python train.py --balance_bias=false --init_std_router=0.0196 --vocab_size=16384 --norm="layernorm" --max_steps=9874 --dataset="wikipedia_en"
Below are experts of layer 5 (counted from 0) of a mixture-of-experts language model. Rows are named router (the router's row for the expert), down (a neuron's output weights, with its number) and show model dimensions 160-319. Each number is 128 + 32 x the weight over its row's rms, rounded and kept within 0 to 255. Numbers have three digits each.
After each expert's rows: "comes before" lists some tokens at least twice as common just after its tokens as in all text. This comes from a sample of Wikipedia text that the model never trained on. Tokens count by the router's weight.

# expert 17
router:116127157141176159169150163176195152117169131103120111126110126102103134109118117161104128158174131129162172084157141146133105137132139134161044080049106098146117142120105072142127128124118133130111134109123088103151036098156140134152124160123152136106101135151120132150071164129143159129111088100159130099114187101087157160125063108143157099106163145116128059144100088124128127103178082104179204181127069201157061223136159066124162114150107119135157133091132113129119093129142102
down0:170152148142094164068064124103111127157104077107134146175080070176135115151136114135106029177120182207163078119117092132109100067148102122157120086162132067172135186119106158178096101128088154110106074088141130085171119081171108131192128160155105068115173118172106166135105160140133093095105101125080131145150148114129163159147120177086109193140143128163128046114153100116167067143122121189090107108068132071161111079131148158141124096156126124091189136135092117098156128188141180
down1:119187090139131146109146096111161121118109073171078159158189120140083094123190136105040184147165161115115199136097164159147148090112192092119167127140140107127131146138145116140130111153085144092218081135076146111150148059184155111060147149139128063157125163092126153174077034131143146143154069090101116115144129063081096101149162166152077092188098153138138091132137147106148162168116168087133110123069149143153157132085148138122078157197122150186117214104084138171130140083140124
down2:049129092121122145148192153113150130129077156086096102169129145115135116137200160140128100128099116168092105123138127098095125114094120139158135098117083112102129065097139118111131105072109171111131097092123105147101130152116189143142086167120064146101146133102051095186132140116155103162140125079187148131094149078167189099140127116097196086177118105166126155101120185108109155147102116135129152089126116123113078198145130098070120140147109068133166129111075127139137144094118172
down3:162083150125161158129141084078121149142131098147132115155161089109121129084112093097118038105089121152155073106101099173084158116132150116081085149090107105103125073158130157207118131145112150091090209120130120113096198110145079117179111104140148080149114163106154148149122129190119169158096082119104175142089121126174145122106152153166126102126146132109091142157162122113166109143127188132123183115129102109132137145111130128142081113201104146126157156187097151118145080134107204
comes before: " |", ",", ".", "–", ")", "8"

# expert 29
router:103124116143110126154143119077164111157126136172113089061121083181150093139154124106142132145101107079104151120145129166112091142161153176167126076207113103181111129134116111155129085154165167097124075126143084140185152140166168095157077108155136062140102104145162104153108094125164113146159084073133140116087173116129154123075131154131141153130087154114142086094180062143181127115087127152164135076140170096161118120167177140147095149121067140131102140142140111147113076128129134
down0:124125150075079109127141141131143111130086121196132137133139087137151096091151173118121154157111097147167119110067106146109197127121130140173137100144131143157101091113092096089148128134144155142134105154087168164164112117102086142090078147152160162135167145121078130106147107106187111138135150121106124125123134060109139132123113128090106131128140166133143166147080138085105124093170081179064172165087084121129140107120055160112127130143156096095112150152141168102088147150122166
down1:088123142191124112172156109137157131070056109162129118161121121127167110173124145071046104119136104089116169052149108110165132175135092082088110182158103094108145168134108163141137074148111088098141143082156139118151102060123115129163096183124099118093089123093100144161144189110118119123144099127085080169113128124135140067125153155146107157151080190085102065116150126156185141208070122115123133109174142150097149192162145140063123097110069156112099141119153131140082175115143142
down2:067087109143158133148125138127147056116111130210154098083162138113121144144156117112204087150137125166179172145131125072106084141155081089166089151121078172087078135077054122141127129134186146165154122118145158113109187141094091164127097102121098094110111111075134148074144152094123134152120117101094110150157102157100090172063078083071139118096129167143131147156129151129154153130060111173123095184172107139150164150094134054094118108132053116154136117150152173111134162111117080
down3:144123092116157112131225119111199133141173087152139136118092142119122102122177096158116070177189146125107184154176152156105066145120138168098074100167107098137141140152140143104150100107121147093167059168142099127143076109086131110178090157188127142078148178146133065103111075112111140098129149119166094146131099136076095161119137087085183122169131098126166120164129186145177144151083122162124111118128148122121100083106142102169109112118151081146064141177150117173105172184199096
comes before: "\n", " |", "0", "5", "3", "4"

# expert 24
router:135106152121128134144119086143128142177136104093118170143070152176137037160158114113069100114171159058103156094102118153145147153146127142091151188073077156169109089145084152156118134111094147145144072177135056074123148091137107123115154106113123161134106128136111071039191088143134143147132121139164176158097147117074145070121142118119173137137153096147152156145159119168047174144118177140175094123079116240154105047133183124138135154164154094141196165095170138122114136111115118
down0:119098138142175142180096102163125160156117157126083163142169128136115192136126163124118103107130116126097164147146124159155138158101116092158172086135100166140170070121124096122162096154098143146180136150065157115109165166154162132241097171095114200128119141078102095205146161124086133084125150184102169168157079157127101165097145151136117092130179110118093122148136073072114132109129113104205132129096145079129165060134129193135154158177149139150087115097064082098082089108109147
down1:139146116070064142150039102154106086134147123082132113103138146165180147183091054144174133177063185123143117172128115120127107106135110138090168084111110167123161094125148168151151137153131130172091058125145137119147104133118170131130135162113167175131118156120138149181137100170151141123128148065157146085067128062144084101056112112164139176153189109135089121138133098135182142149129159110181136108054150136119148124111206144105083142112088095157140121180112128108130123138115165
down2:084145184140135180139076139177161163093125142058147145171128145207113123135013129160143134126196157109082093111139121139086071110146152112074120150109094155114196129098138081102196104087190099155130112141130092170078168119133138149128179145089179110168121148174138175117114164114110091122138121110128072189104115144093120167140195105184124130092116163114122155158135133110126131202105098097128100123133160118125103189169102065169158181128127165161142134105159090150139154136176113
down3:125146143127080068042145142115082138109144132204182137131076127137144105137125145129082064161143163062194068131099132085119114127154119100089131065185120105144105150107137119084146122135116104127157092152177108108193162157114123136107162135119152134115118115140146120130118198208105099077142176114081154149130134125098079142131085119103077117126126157134093055089101113136073134166126132153124104127175120152122171109151134145161120095145131111189134093166206078108096094158176123
comes before: "1", "2", "9", "8", "3", "born"

# expert 2
router:163152152093097097122174139164144185106162174071136149114109125111114079124174079151080172109181131103170167198137134062132132159077082073120064136145137055109089215106160069156191131137119158137130104112132143151175136103104066155087123103131128129143106107137120134159119139110107120100165048152148155156129155122182169164137112117089154066142138148137123111150139160108066161070166128092101182180176098083117065130098111123129085078084116106135143146148059100161096127081075158
down0:121116136148113075031120142114104117135091096163054105113111136079114137141135195132148081105089129190125106115066096163103157181162127190156119160160150162088105144123158155164120094177134172081125079116127167090146124097156154163167100170084111052158174194173101145120121125107089110109162129068082094169053139178137135098125115139139183147117148086119104109142202119203110124107165122181100105151136113163137155037146155139109104125145145179137157120173146126155153211098102140
down1:093078158110100111119126140099154172147138137091164159129129100126153117104100166111133146141102124121117174131155118084131123182155109157134154125166115082183084113112102076121142140142066188150139116162132148076113131095178161153086150112148102103184107170105085118167140133050133140121115150092092164144102115120121127124136123122136132127098082115091161180120164115073123096098102088143131173097151147179145142158106132155092174140126078126113182212148111184063096128110092076
down2:144127148094089172175126153102141096161086111095082125151137138132127117121130141135134069157125085155137081090138070120149178175123065134112101106079141070153042175086083104128095082132178137128185122093157148096172122152115085086096099110151123168150134138113094137107134165169091143153144108092101113153097150097118070143083126172088182168124109127116123127116110143136129134132096143108116156151126159140093104144111122133183179108099143123046184166145107103119106177156137086
down3:152141154138123124111105122154102139127128088083158194145078079086161109130114130147098152132225141112140110133090155164178130108095144105108175156092175116108169106131111113145090159125121129178062116095125078149157059195123164110115085062094215142146142114139113151144130099143117054088159136094062126104101091180160170082118156139128144148142110102103156117166131105122095185131117140079142117149173176112152099117127137131106118137119136121184092095111127203158118104138120132
comes before: " of", ",", ".", " in", " and", " for"

# expert 9
router:138096115172172155135190121156116150129086102139107177173119123104106086139079142176097140146079117163140078121114106129155103081140129149113146099189146126129102099091104102111181122174079070068192058119155131081072127126128123138118107098128118111144115134090146120075162154163070152079113126166126146068148154099124071146169084118130074173162132155060109092095144120125119131160131107155145159170115176158159115162110109121146101077192173137133105186192214119092182172176137160
down0:079101119105182115200131130111091128148140118133134087192082134166125109153113104146142067165126075145108082150164098132108119113108153175165179106121136098121120151172138135197115142147139152097183037154136123171114131128124129194083126137094132098175150141203165079135173133124065132135067100163111157113178110112078108099082107163092153115154087095146090150146132134183162115086092145140116123166145150073136198130055122091111100077158174115156132130083135081106091143227111132
down1:109145157122079084097087138121103130098160137139184110158118092168180097113109166097082157154180128148171119109123129079115158126151147166143152123120164107091129089129150116134133136134202069120099139160124087105180145158081116103118124099146188138120130141130148093118168123047208105122113175168160132113165151172122088139119133126145125135115034135105191162177155090038105143146164130118142118130128122126111100160155166123189115113133129080083096135197124117143121137195115095
down2:162187152146082139164120145078074137090094182091108112132129124076025138142149141089167126141099070107129120150124126144147115143112138128179157131133112140142140134090128096137075171133124125112140166166074100085082161146178154128159081164121122157140137102150141151076166101139148153148155121144079119098100173131145046138176109141123153107148157151098143151111089111156158162134173158117182105122093157129137154176140131113126115127163123139137136102153158100105160112176172145
down3:154147071133154067083123164147066126185184152093139137103142140078083130130042134143173058104149132203140162176096078091148110107138149157127125125086134138099173073149178018097142158165115098112105176052060102083196145120189089115130190167148101156087107139111132186181139125145132075139135119109129171125163118095099068105164090095109085172150152165145108112142100107136112106156154190146103139132165087134057167088179153092175094091148135019116156168068141113177132142138098117
comes before: " ", "\n", " —", " +", " \"", " −"

# expert 27
router:147128122124176132078127083083152092078119159146022155136176136145163143135164181109114135102121192182142150121108142104177111131108119151205077150123155130120218134124145140114171140109134135146077127144093125138147163155111166181109147196149123164082104081105154135138093104117139190128133125144110161141111065082073116148119167111097157073076114094095106051107103086114199094127130143079158129110111102152167163105147090181089135130146093128145152114140118120105123125152130106
down0:151090147202167161129140105142098152177123152141122106101114183173148103151107164141086117137055130156113167128125114148100148189111104142105144143159117136151144090126176127107149121090092126137176122148189065100110062102130094129132091163078141186081130184129160131152139121086134201108087160050121130160114129133111046087098171106091170193121088214102090094132127115146052142165110124147164160103158131094147128201143148160113119115135120114134106087112097142189125141070146112
down1:136142140092148146097117141143141157142120106142094115143133079148158183113084144091094120179137095124200153103105069146125115137126178093161133114202141118149076120142131091119116129130066164147160106148137126132117211107148167117107078134149166141108213074121182064157094131078043165124141087140135137133080118158139163082172116068171121069132085092098163161108148125114138152125113161123088114099080161072155123146138195124120109097115079116185160108128133127095145151098139133
down2:178105159085106141153172189172115097143113129171170129104166071108077159062074215069167108085164146192090127140161108117108115091153139144161199143197130137143098136135157172122122136064119122131183043156170107117121129095113140121176130090216119092114114128138155152184107084084128106124117106156114188122138129122069114125129118153115074141151103039109133134096182161126083151162115104080099121145055157137119115064109082163122111160107149116136175116103153171177101169073143095
down3:116102088131068180065109150091139160129110124145099157153145090128152103187189159142168021170114152154152094139153125101138096146128141142137122096206109183132080148144099113110170117125140144163141105168141097108063125152130112103092114158127137162163149178092190149109158113070150174069133105118108146129112146099076121087137130097124156080122156165087135079095153064165183149141135178117150184117121095119138116142106059149113125107154148067119146144127144144034066101103117101
comes before: " the", " a", " be", " his", " an", " its"

# expert 14
router:141147118157090070133111157087091156115158099108133135078145086099145183119147120085108081176146185177178130179100170163046144174166109144107071091184130155128202112135137104192115149121046154147119117177142115105127119163111141153133159151078147165117167179115140143109110102142133160158123145165084127137167155164077087122129127166115158200136167115117091147138126116133135119142124137138100145084147110135130155038133091145111178125162066144093159138133191106127154104120111136
down0:088136125136157111136114157112071122125102118176179125213177159083084137105122094139156092151154175101152076160061064062069120115133119124175121113148207074109124159124157106122066155112139146089188136177094125113132152149117076096092110176193118141177096120129142148165144062118176112065094151117100095126130141050087139094113186147169132100133104145127158118127085105171094151113147168145101065091168114131175197112065106125127133129185161158177139146117150158094141106169150088
down1:102144105116122122093189129113121164147125110121116121126117101113155165116155078076131130104157111175128094103175137159149110097148141112131151062142146124123122080138151139173092041154127131135185128109158159103178164087146146122075138145156085143160111050033142222146143073096117151104122133153170139106138132130118162203191070091097165179148187108121247121114125175134094097056150169162110107114128120027162136126103113156116097160153074150126119125125159155116119122159102124
down2:156114187159194189093116152155122117118084118179149095102097151106121141080083141116176022154137032118190070078124122123178112125108102147086141132129116121082125168147065147140066138126157185118117096079129161133159116103112118132112132085159161159124188076166178135088139155135135163136106031136182109133132137142081111147147074160148098052137110106177063120139186153145081136149124097149100108141158072082121170133152158074152112065183153143144102075148094123048157162091144069
down3:137102153148148131166131203143184094168149129152147152074109113119049146110096132118180088149093084113152131135099109105095094151132109119136152136164199133145101159105115127100105157142124206154091152182175137114126107157047117128065103137060136151136160150147145146118151117155133098097110080173147126138136109169086102101126109111111139122149142139100133170155086131143114081135115124073113131118065136154144125145186084126142101137154161152144126112151086142126111164113159172
comes before: "0", "s", "nd", " first", " death", " own"

# expert 10
router:146127115152107174206052148095075127170096135128154136120147135066078143139164129157120105137179138088126133100096100095142129116169117086073146130105118163105115186140142157140101049129144131123173095143129136109054072115132158098088126106113110108152120150117080068137127130159157163145060126158062115143128100177133108096161172159132154164102153105129128147130115156108164116139136150192138109100137154158122130115193153191140210130116188150169130128121148099127092110146124117
down0:134097110164085207169161123127117195123096109096186160170147116131131165135150130149093139119126124129132134104193116110098104133145191147123126133130129185117178144125133137151134187110123119154144156187097108163138158187099147144191134117111179183155176137123182136150130131140110076138156174153113097162138193116148116138168101138144178076174101162083134111111121124100238109083117090126113073064190126134157135117109112168104115077020135140141135111140126137138108158163134110
down1:113162137093085137135147102099109151112119095121095137135164077122082137087154118145152186113152129093159178127121132140156144128085122082074125125126162131159174153139146093105181144126147161158118136125099137145106087116101144118143148176134136084160187155116160081170129147142131124067075144147088116112126105193153188149121076137122079148132134103125179118112064106067142127176113091096067104174124133160083131150127152170122108171185155145152117125080092143209107157075090089
down2:156108169058136170176136154142050164138158170188156114093146162147094153151134162084175095138151090157129126143185148165101062180142121135159162135126131110134094144115138169147163165118128138105153103160139152156134205099200138122102068057117090110124107097170119102161121193110139131181113112109147151159137086062063106150124137168114125154079122155125130097109149087126042097135184023129117107157109123135131075120154090083144080104149174198136082091151120104158094158126093102
down3:135168141207134119086102120131058092099112088146048147145136157127137146092118171140147185167163147091145142110094166091130132141111152135064147144112185110096139138147010132093124174105206074107079141138171111097197048130122113109134058145106157142101144163129112125137138152155106140122146135146159101143125104125119078095124102127117137134136152147157145173135100142117037117102103111096060129138160107186129162084102105068129119132129123098118124128100172128158124125124158109
comes before: "1", "2", "0", " first", " United", " time"

# expert 7
router:177068149144108188096135092154106163176171094120132097045125207150141149165126118138112186129160157120192129100183172175095099127125114132151072077165110091121062184136104145164136108087144146136133190137102149171166131107134107123101079119128135140180119112094131142158094108099107132135135146163151066138146104160188147092096164122076070152126135136166130132139108136180116110085111129131128092135157119111131023096135097131154194078045143124111066108102101146144128146042139139
down0:154146137078151144144111140152080138134210095131152077155104150111168139133115085126192122169107140113094179133133148172116092155154121143112191095114131174074128131106131100175160118125122204119127148032137129139153102112147096116116163129200172118162136106112198113121136111129122115149176154168171147101098114184103081117103176157107147151104178136169112095083082163148080126140152101043136119128123129085153118181120145050175220115159147098146076127120117118136079110080105169
down1:087087151193122170131172156217164109112118142110107130153053149081095163143131101156153152153147111135133148148113141121086156180141039152167166103149137117151146117142148095109092101073103152107100106187154123123152115104122128164123117104196173094193094104145053115161131070126160127123122086063060148141155162131117104170118147133087109093159083084176131140140189101109149130120152111049137135082102122136097094164109126137141091114121119147147096147152134156132123149141139096
down2:139124065105207144139124087157143179144145136126084065166156123172167155141148116181105158130164037059091127063078073189121089068112124166141193116158113128141117138134189156099145102118138096092140120080134116082229107137115159156120134167120141110168153119120155136129203144116101117101131120105164110150112152051085132123142150115115115124162149116160152127122149103146164136169104106089168175131135115117069131130084137166182145120149110137160106112181105124106134115108145125
down3:184152177080107154076144111154115115110126098141142107152106148118114095173066160148170087182086074110182085114208143141141116142115161135120169105192043107139117102114132100094214115111132133158159109190188096084110097115172155103189109162166184177121097140127140141106133096119078122141095121144108106142117122085149146119097089103170183144095144146121135107109104150112200133118078115131157134127169126109114157095129155114107114168127118125118133138154130148097141136161122165
comes before: ",", ".", " of", " in", " and", " ("

# expert 11
router:135114177084156165110178136154114171132094107095132091122138141159185185113131131149103106106165192142150039149122079147125108140152083078080165170125088132126100120136159163125111104111142092158081147097110152209133111189124119199108145139126123157102121163172169104093220125093162144048160116140166128092140081117110094058119153112144193116124067068117137144117163068145167117100122128105095102084076098122123163109130167094122135084106124104124171108087134104159144105177170133
down0:109149152168137121156121113145072124094127121103139134124074126151149227127142127168144144081187125068111150118159117089120126113144171141103093139109044098096211155126161128114077162120164164170183143194077149112112119126122171107116107096125065121164117159111122116138146098145128155215138115124120108124098150144113158091153141115142088129142110130130117145145154184138102141138108111149155120099096121155132104142126148088096159130138147178133153112099131126218113164110075135
down1:128164144107118089167146192114148098148071150164147112122097075205146173118173161112117168202127097178166182146121069116119089117057185129160094130129151136143110191100181070057055172049152140106154100194099117176132080153085162167121127116131128097086143125112133139149106147172092122192129120116140168141134099125092136096179154088174126121132175145065128171108144118045130131132139180121135139067150149135098120110109127169100109118109115063123088167144120133100129112060109156
down2:142115123113086165157169111183107063139116114166095137101125068162097152116096111128152015114128155142086076143137147140117114160084115078136147114126164179122100144167175108132163082094088110121089068158062149103089130148129112159130107126164152145144135081058171142100206061107218186089130096113190164093115133156164104125127172082141150099129167144138098106156140127107151129115111143097128139086111119135126164123135099162086125123146107130184139130094103141079094094138116166
down3:159181138035106134215090123102119087100084145129159119152165111081176137159128161121144094119165124144066129129100126143143073168107116052111161167082115185080093147126103191126177157078099104095073132200081131084112184193113138124119121158137101084152191133148158158170143092129214151116079093157110130124108172159102123128125100080099211139129112121095213125086142071145108140098118113196085064149109173098135136085119129132101125117114163099176155141145104131128104129159171113
comes before: " the", " a", " his", " this", " he", " it"

# expert 20
router:139123117102151125137077114095147172125181155146135132091148094132173099164131144106133104136176089123117138137139113114108084136096090148143105153175109135159125156114166161093124183140164078188182116124121092152098135064182162122145095132137154164125101099167106102154132156171155174116173094086162130117169125102098127140103123098137060114175136092123100123118062091164174152207122122102132164082090115110140078124107125140118185062073110126175120150167108099124089093059138131
down0:122119147117118171172208146115129086117138163089124105118117081161091167155151102068136156124149103142125130035173127152126108120096130135154106152121088159104134132126097131136163152121182078124122204117073143119147131092204138125110153153109139226215109136062127118107135126138117138125184073100133111079089087122090087153197112085125138120185071170139110145141097159133123091078102119118139098095126054133144183128083108138178137135123123167145155121131109109123110104121107081
down1:098168100159161088107075158092122114144117114111127080120111144094126130150161109131109168122062166071147123222137052154139161156154222110122107107118145100098189044112146101123163131099127088083088055014152076126103145107139111174148158166118154136144159101103111136124108139149117157102113151122171143181148169091176129147138169116145132157094124075144093160100071110132156157141111182166092136159152143134073124166114111156071098227171100104145148148137139183093097122143175156
down2:115137190126099161102131072132123076134097171158083125083151083106123152133081159093110003138106125158087142088109114166130114172116115133131111147139085131130139167120165115128158132147129128155147059128138140155163133135152123158128097141149141144181120133101139071162166131108161151146127147133073142092111112138076223097099141115172130082156094122080098123110126081155165086107074072112136105064153189111104186130156050103078133095096089153132085159178126096151167114121175155
down3:139119091161106167139111146128161075125134115097128073154040139135176084131099092099182096076054126130105110128077163134167098138086146104102141139137103078115153168091101136156188107097179091150108136173098127125098170122105054156104120119144177133122066074107114156146112129089153138137132134155097078158140164060183138136158171133081142132103120160077112173173103162156134175147145085125159093150128139103129111196097128160106140197114109126158083139114118159123092101125138110
comes before: " and", " the", " that", " a", " which", " but"

# expert 18
router:168126070123129079129134047150100093126093109140109126112145155150175138121123133155136139102084171095163108110151096159100159130142120167069155134151190153146120111169133139155128092104025118091177100148159148113157176148121146133140115055151146152153137159137152149151143139092092134137107093153117097111108168101113107084106176115160139095142152136177149095105125072090155125141109124109101106121191122096158182115095083148140124174135089156087113079128154126124112139164139124
down0:130083143154153081080096157150097171140097138130105137171180115151103082112152166169136127086145157121097110157091166145097181106105102144084141059098188119140074152104149113117134098087110172091145133124110167157053097146153166046126146113098167119210082165101091124140139150162148111119117128101080125094125136100194119124175127094159195153193107188099048110143146146098148129150132152125149108137151208113138138156056070096123164183135118182144135179116160130077069060070094139
down1:144179158142128147142160114127093156131118146043082067122108141090113180130159154115160150183108191081074128141073159139144142111099162176100124156126179157107136097140109150183097118109112117117070133159136148151225192142155102072083119080200124127164124189086075180171150146106129047135104106169217123142129154060088119144081166153168108139098156164116151151135144194142106136122050092113140130103102135110112127122120156091159144151093109085127114121111127080189144164113158073
down2:141114128089116137137107125111133084149166160100119201126167142079147157177137134112087213137147105109052182121151187101117064087103148113141118162144109156178150119141066144091162132109110119134174120136109150123136093125178153168134086128140168124139185130112101097132147123149144121105142132182143096115084096144148173091182154135083148079090035112128182159117149189123124082178083095109145089114130132147156109130129175155185131143091078166160170134108086142128136083087138139
down3:173168076119149197138163171165154108255144129149077174123116118151120146087173128092150125127135124153114122042178127105107122130059078137106107137122142082119101115154109082117167126089083149100176148073133162118132161183172111129149105128185107140170110160087146141088132144119138172154136142052153169098178097096093127121183146107109093138157164167120140100155117189115084077165151130140176089115122108114136132091136086094166077217117125170097104123157159094053124131107122151
comes before: "\n", " The", "==", " He", " In", " It"

# expert 6
router:100146108133116101088148074101143170121078082128066136148167113144104127145156102169167115146099158160051118141212099136165087141140127099131122102163167132170153184133125102158098122120099138127141175165132074122128063077119109132150126151085185121158081095113060131116084169123098133139147162193097211090135185147127207108119098109156072124135130157159121167126147121111134167123130092096173131114160151115123141097151158120118145125086109126097149146091173158086118133055129171
down0:130063126142125170072145082110113123161181129139132114183169127158122155043111115095107131080190129155119133126134096176112111156099102168123147114141138076108094078150177076115206076094123099119123147184109103154155133114111119190145140102125120164123140147068129154152145118175136101146136174119080146094143115110093136040162135149109167097125108134167084079111145096073105116097120142118117160132076115180056103077141116165121101139139184166070142112142117119087097211132113094
down1:187156085164184154169147114146134132147150180131142155134125150163066138142107120163107156146134085143133167122145178183120104110158180156131097134158145095142157147087117133104044095161151129192121158184162145164154104133114115123123122150113104005134091173129133097128181193114131067158143133129128134163085078087080141198146114132090153136175165172099148179092129183125181090087114099169134123137088118098156093055094123085188152127158105103095152109162162159151091152159041162
down2:111102138156076123084103062160141125097154080100115081178121163133131127163082164098158182050107190115094144139169126120152107116160112122172129138168124115152110084117102126125152138123142158165153141155117134122143106110184136074119092125149144134082103053082081178125133041160124148132135114180104127053165129114154238109143098084123080137131164123191114118113143104109101151137109051098210120147169155144134134172147045188133104116170134144129122123144125106150135152104155192
down3:098119140106139108108113117122128164136149105137182138119136159124157123116126119146126086116130150123102148116116104144175069094196143131168174121115142132055105152099104111148099147125167190186151191088137102080165119129143161066116148146085112100094096195161122092112089089100166168109113125121145149119101118151103148104154133156133170157102134118101142185153105075114151102183133127135108087070121107099187130107135153154189103150091064144212119093136109160119159131162132110
comes before: "\n", "-", " ", "|", "The", "=="

# expert 30
router:126073138126163082147145120124125154115144163117168135165079157167090112089134113174126077107079054119139153090097130123179106129091081170108138161058104133153148150149094124087121188097196147125087082148053141156131163111157100129077181155165148135165118141102089157154124111182083093168126154171133124099102147163156124113190095106147138129118093142186140102154114171053082163135155093109081162122163144153127169132099129101109061162101119096059089078126127128165124135145112156
down0:093162144110127192119164128195143136067082139129154130076070142179081119106173065111081078143119186098120117124077122130178162125166097109099101126190086159147159132131114113105152127152158144126127099077064122052125097124155120143125103040144138134119170081162131082100109117121190130157159083136118113164131172074124169127170114138123107148137126139152097170110146173137092106181173160149174143106121183097150147196113116100085177102139162108103156203130064075160096145150102138
down1:104154117147117121099161161151178080107152142109082115170122135095092062121134158099112174127200143138165102132095147133120088083163175126112244066106110119095147124139148123133154140152081099117029177135116157135144108132148105093182097130116126100135098065154108186151135138101119160138109141123071167144080086108112137138119144086103092115093179137115135182142157106085121180110102173080113145168152057120140134121157171137108066135118133125105148133159162132154107156197130125
down2:155175113113145134156121143072136122144146103120112161157136086160125105099084134053151109122128087203144021068118106178151078146156144101122155127142168099160072136075120145140151120162201177107160144135131116114173130099126115157193093167112121118168092133124120115164154135144079124115116095142118178118120111127149119055122144117175112184161138101166149115089119184181155099136161122147223108121188097107097126140104097135153132137162112144077098086155134141116092074202118135
down3:147155145091082161121071132083088164201167106143071126083100121147132128188112084136133083110168122158103125124111051139136108123171106134141151123158120158193156110199094158100133157169114157114111101151096107139116077141096125119133085064126101111152110083110113171081142064153131105186164165154126120113169098094118130148179165155140126116128118148190129073182132175117143111117132106124112129124117107166103148189096098100104105142080089093148112125138079107155133105144095123
comes before: "1", "2", "3", "4", "ar", "an"

# expert 22
router:117170113107166080125108184146094154093166085074122156153088099088086092114092150142156156111142152161073165172085156111103146139157176110121133126082130162141211151145136098156103162090145119054050121117105087154140173157120074103154148093103096163167189148120159148142155109192179143141147173110135142144102123156126118098150112194165161119119088097144110155167149127097219081076103163174126108150153097101120081091099173095054121112057099150091116089119167124110192070122102156
down0:145129081093168126083119159127168165114182100126126128129091078169115094141152108126143126171130159098151134192094115115179167108127152166126112103113135157113162115138109116116139138120135143177090150124183118128131119131120132109134097072081116149134111186118161113050033162168109134127164140135086147138125118163128181104115115125090164153107136097119165122133157154094100132152072145068113158108120112130136110129155088100121067120104109128084169033131150134156104073144176136
down1:100146124088141117177119145107145126176161154111188155139155110214087104178114173102096165154095121147150097037127154130138131190138114176118192150155114098125154144128173175121127186150116096149093133109137128141159121075142124064149101165086149048168178163117091134094186170157159149146173135103151122138156096157133142112133137135206137142150138081140105106140134142101103089160053154124046140102153121073134157173139144117111167151186076202106154098137129114154088141162194170
down2:166080196123117116129119119169101129124110115156122135113111192144099140048090121109151122122138109142110074143100138097135122160156118139110131122118118122184073118101165070152165057116112169126209112139140173143174137102031145119113204122097164114123127127127135165138122068110100135067134144108105124146093095156103119165148115103091144175153128086108138101115116149171204149156122134089162151116180096133168162150162094136157172098114102147152160122074147123125105166092160147
down3:101093140123128122179154126137147152148105145134139118070146075143123144024090173085155171099061100127154081120127094178118119145151185181087143116169097109116155133117111160092112127136215146112156107119146121112186130117103100146129152124184122161095084091157072165083165132145151140086150133107102164126122129146139090125223200163115150113113148095158151090131087127143119154120169095121115114111123107145127161153158126151112063128109120128090105160086103138127106133123135175
comes before: "9", "0", "–", " |", "8", "5"

# expert 31
router:142128140177088110118142154143145152126134141174121116083134113108102090082094124128092100076107117135179138131104089091092102180084119149089133111151152102113149166162118101144110111201162077129167127101133149133158116100121134095129100081139150141109135175131212130107120095117099116052189103168085050147187129157118188171096133115126134116076167095167111110119169175151073117114136076134132188173146166109068070120195181138196138109142179145096146078075120067128142089176120092
down0:142129080072109161186197177100130106154192122103164111138087147178151118107135139116153107112093120137133128148180158103116107137119106070132153091208151125141109173157160150093140125131169095168104151102109148170147142122159106119128083098145145148084145171109149092142174146176111122096152134114082133135105142117152173148096129154125099137106207116100173115074125200137186126143088114148108095129109087115138127159107122103173139090094158166095211163161106147105090161041096116
down1:194132088104138093130153161131139178136155137112152126089165107107131111175153093130146080196134093143162142116119102134109123147163177148111173127133095120181157175163118114140101070132178124137179126149144127152101135117117168104106176072119156146144115127128142140161141078141131086135183174118136124047137162121160159129115168181169187117114125143116091126145155144152111072111103130153129166122149097214140119107157086118104153141169133097164129092059123095063107132160115135
down2:154147168100128152176150108140103117113109127163055133146138149090144133212093093109132228166158073114048118153109158127149149112159124139117173110154072144108141119171115157120158165081201115148101141122167123086162066136141140150140116125130161089141140136124106079133157086155193155143168134136145159123161147162179078169086137149145090130112132114104118207152148135109103148070112112116175132109174142061096121107152121181149147089122099174126135083144129144147135120141171135
down3:081135130111073082104135186161096125146080095174170091153145083149132124130094094071149061177130115142079110095080110150106071174118079138106206105093151142180107120174143220116106159114106150153141181113121118136097105153058117148156177154131120118112124170132145158129176128138153112135148110144155130077112102149148171155124191158163141138127160118097142119117123155065147126105133171063186130129116095164149141069084056121121095086086123079054176143152143127086162169121106156
comes before: " |", "\n", " (", ")", " and", ";"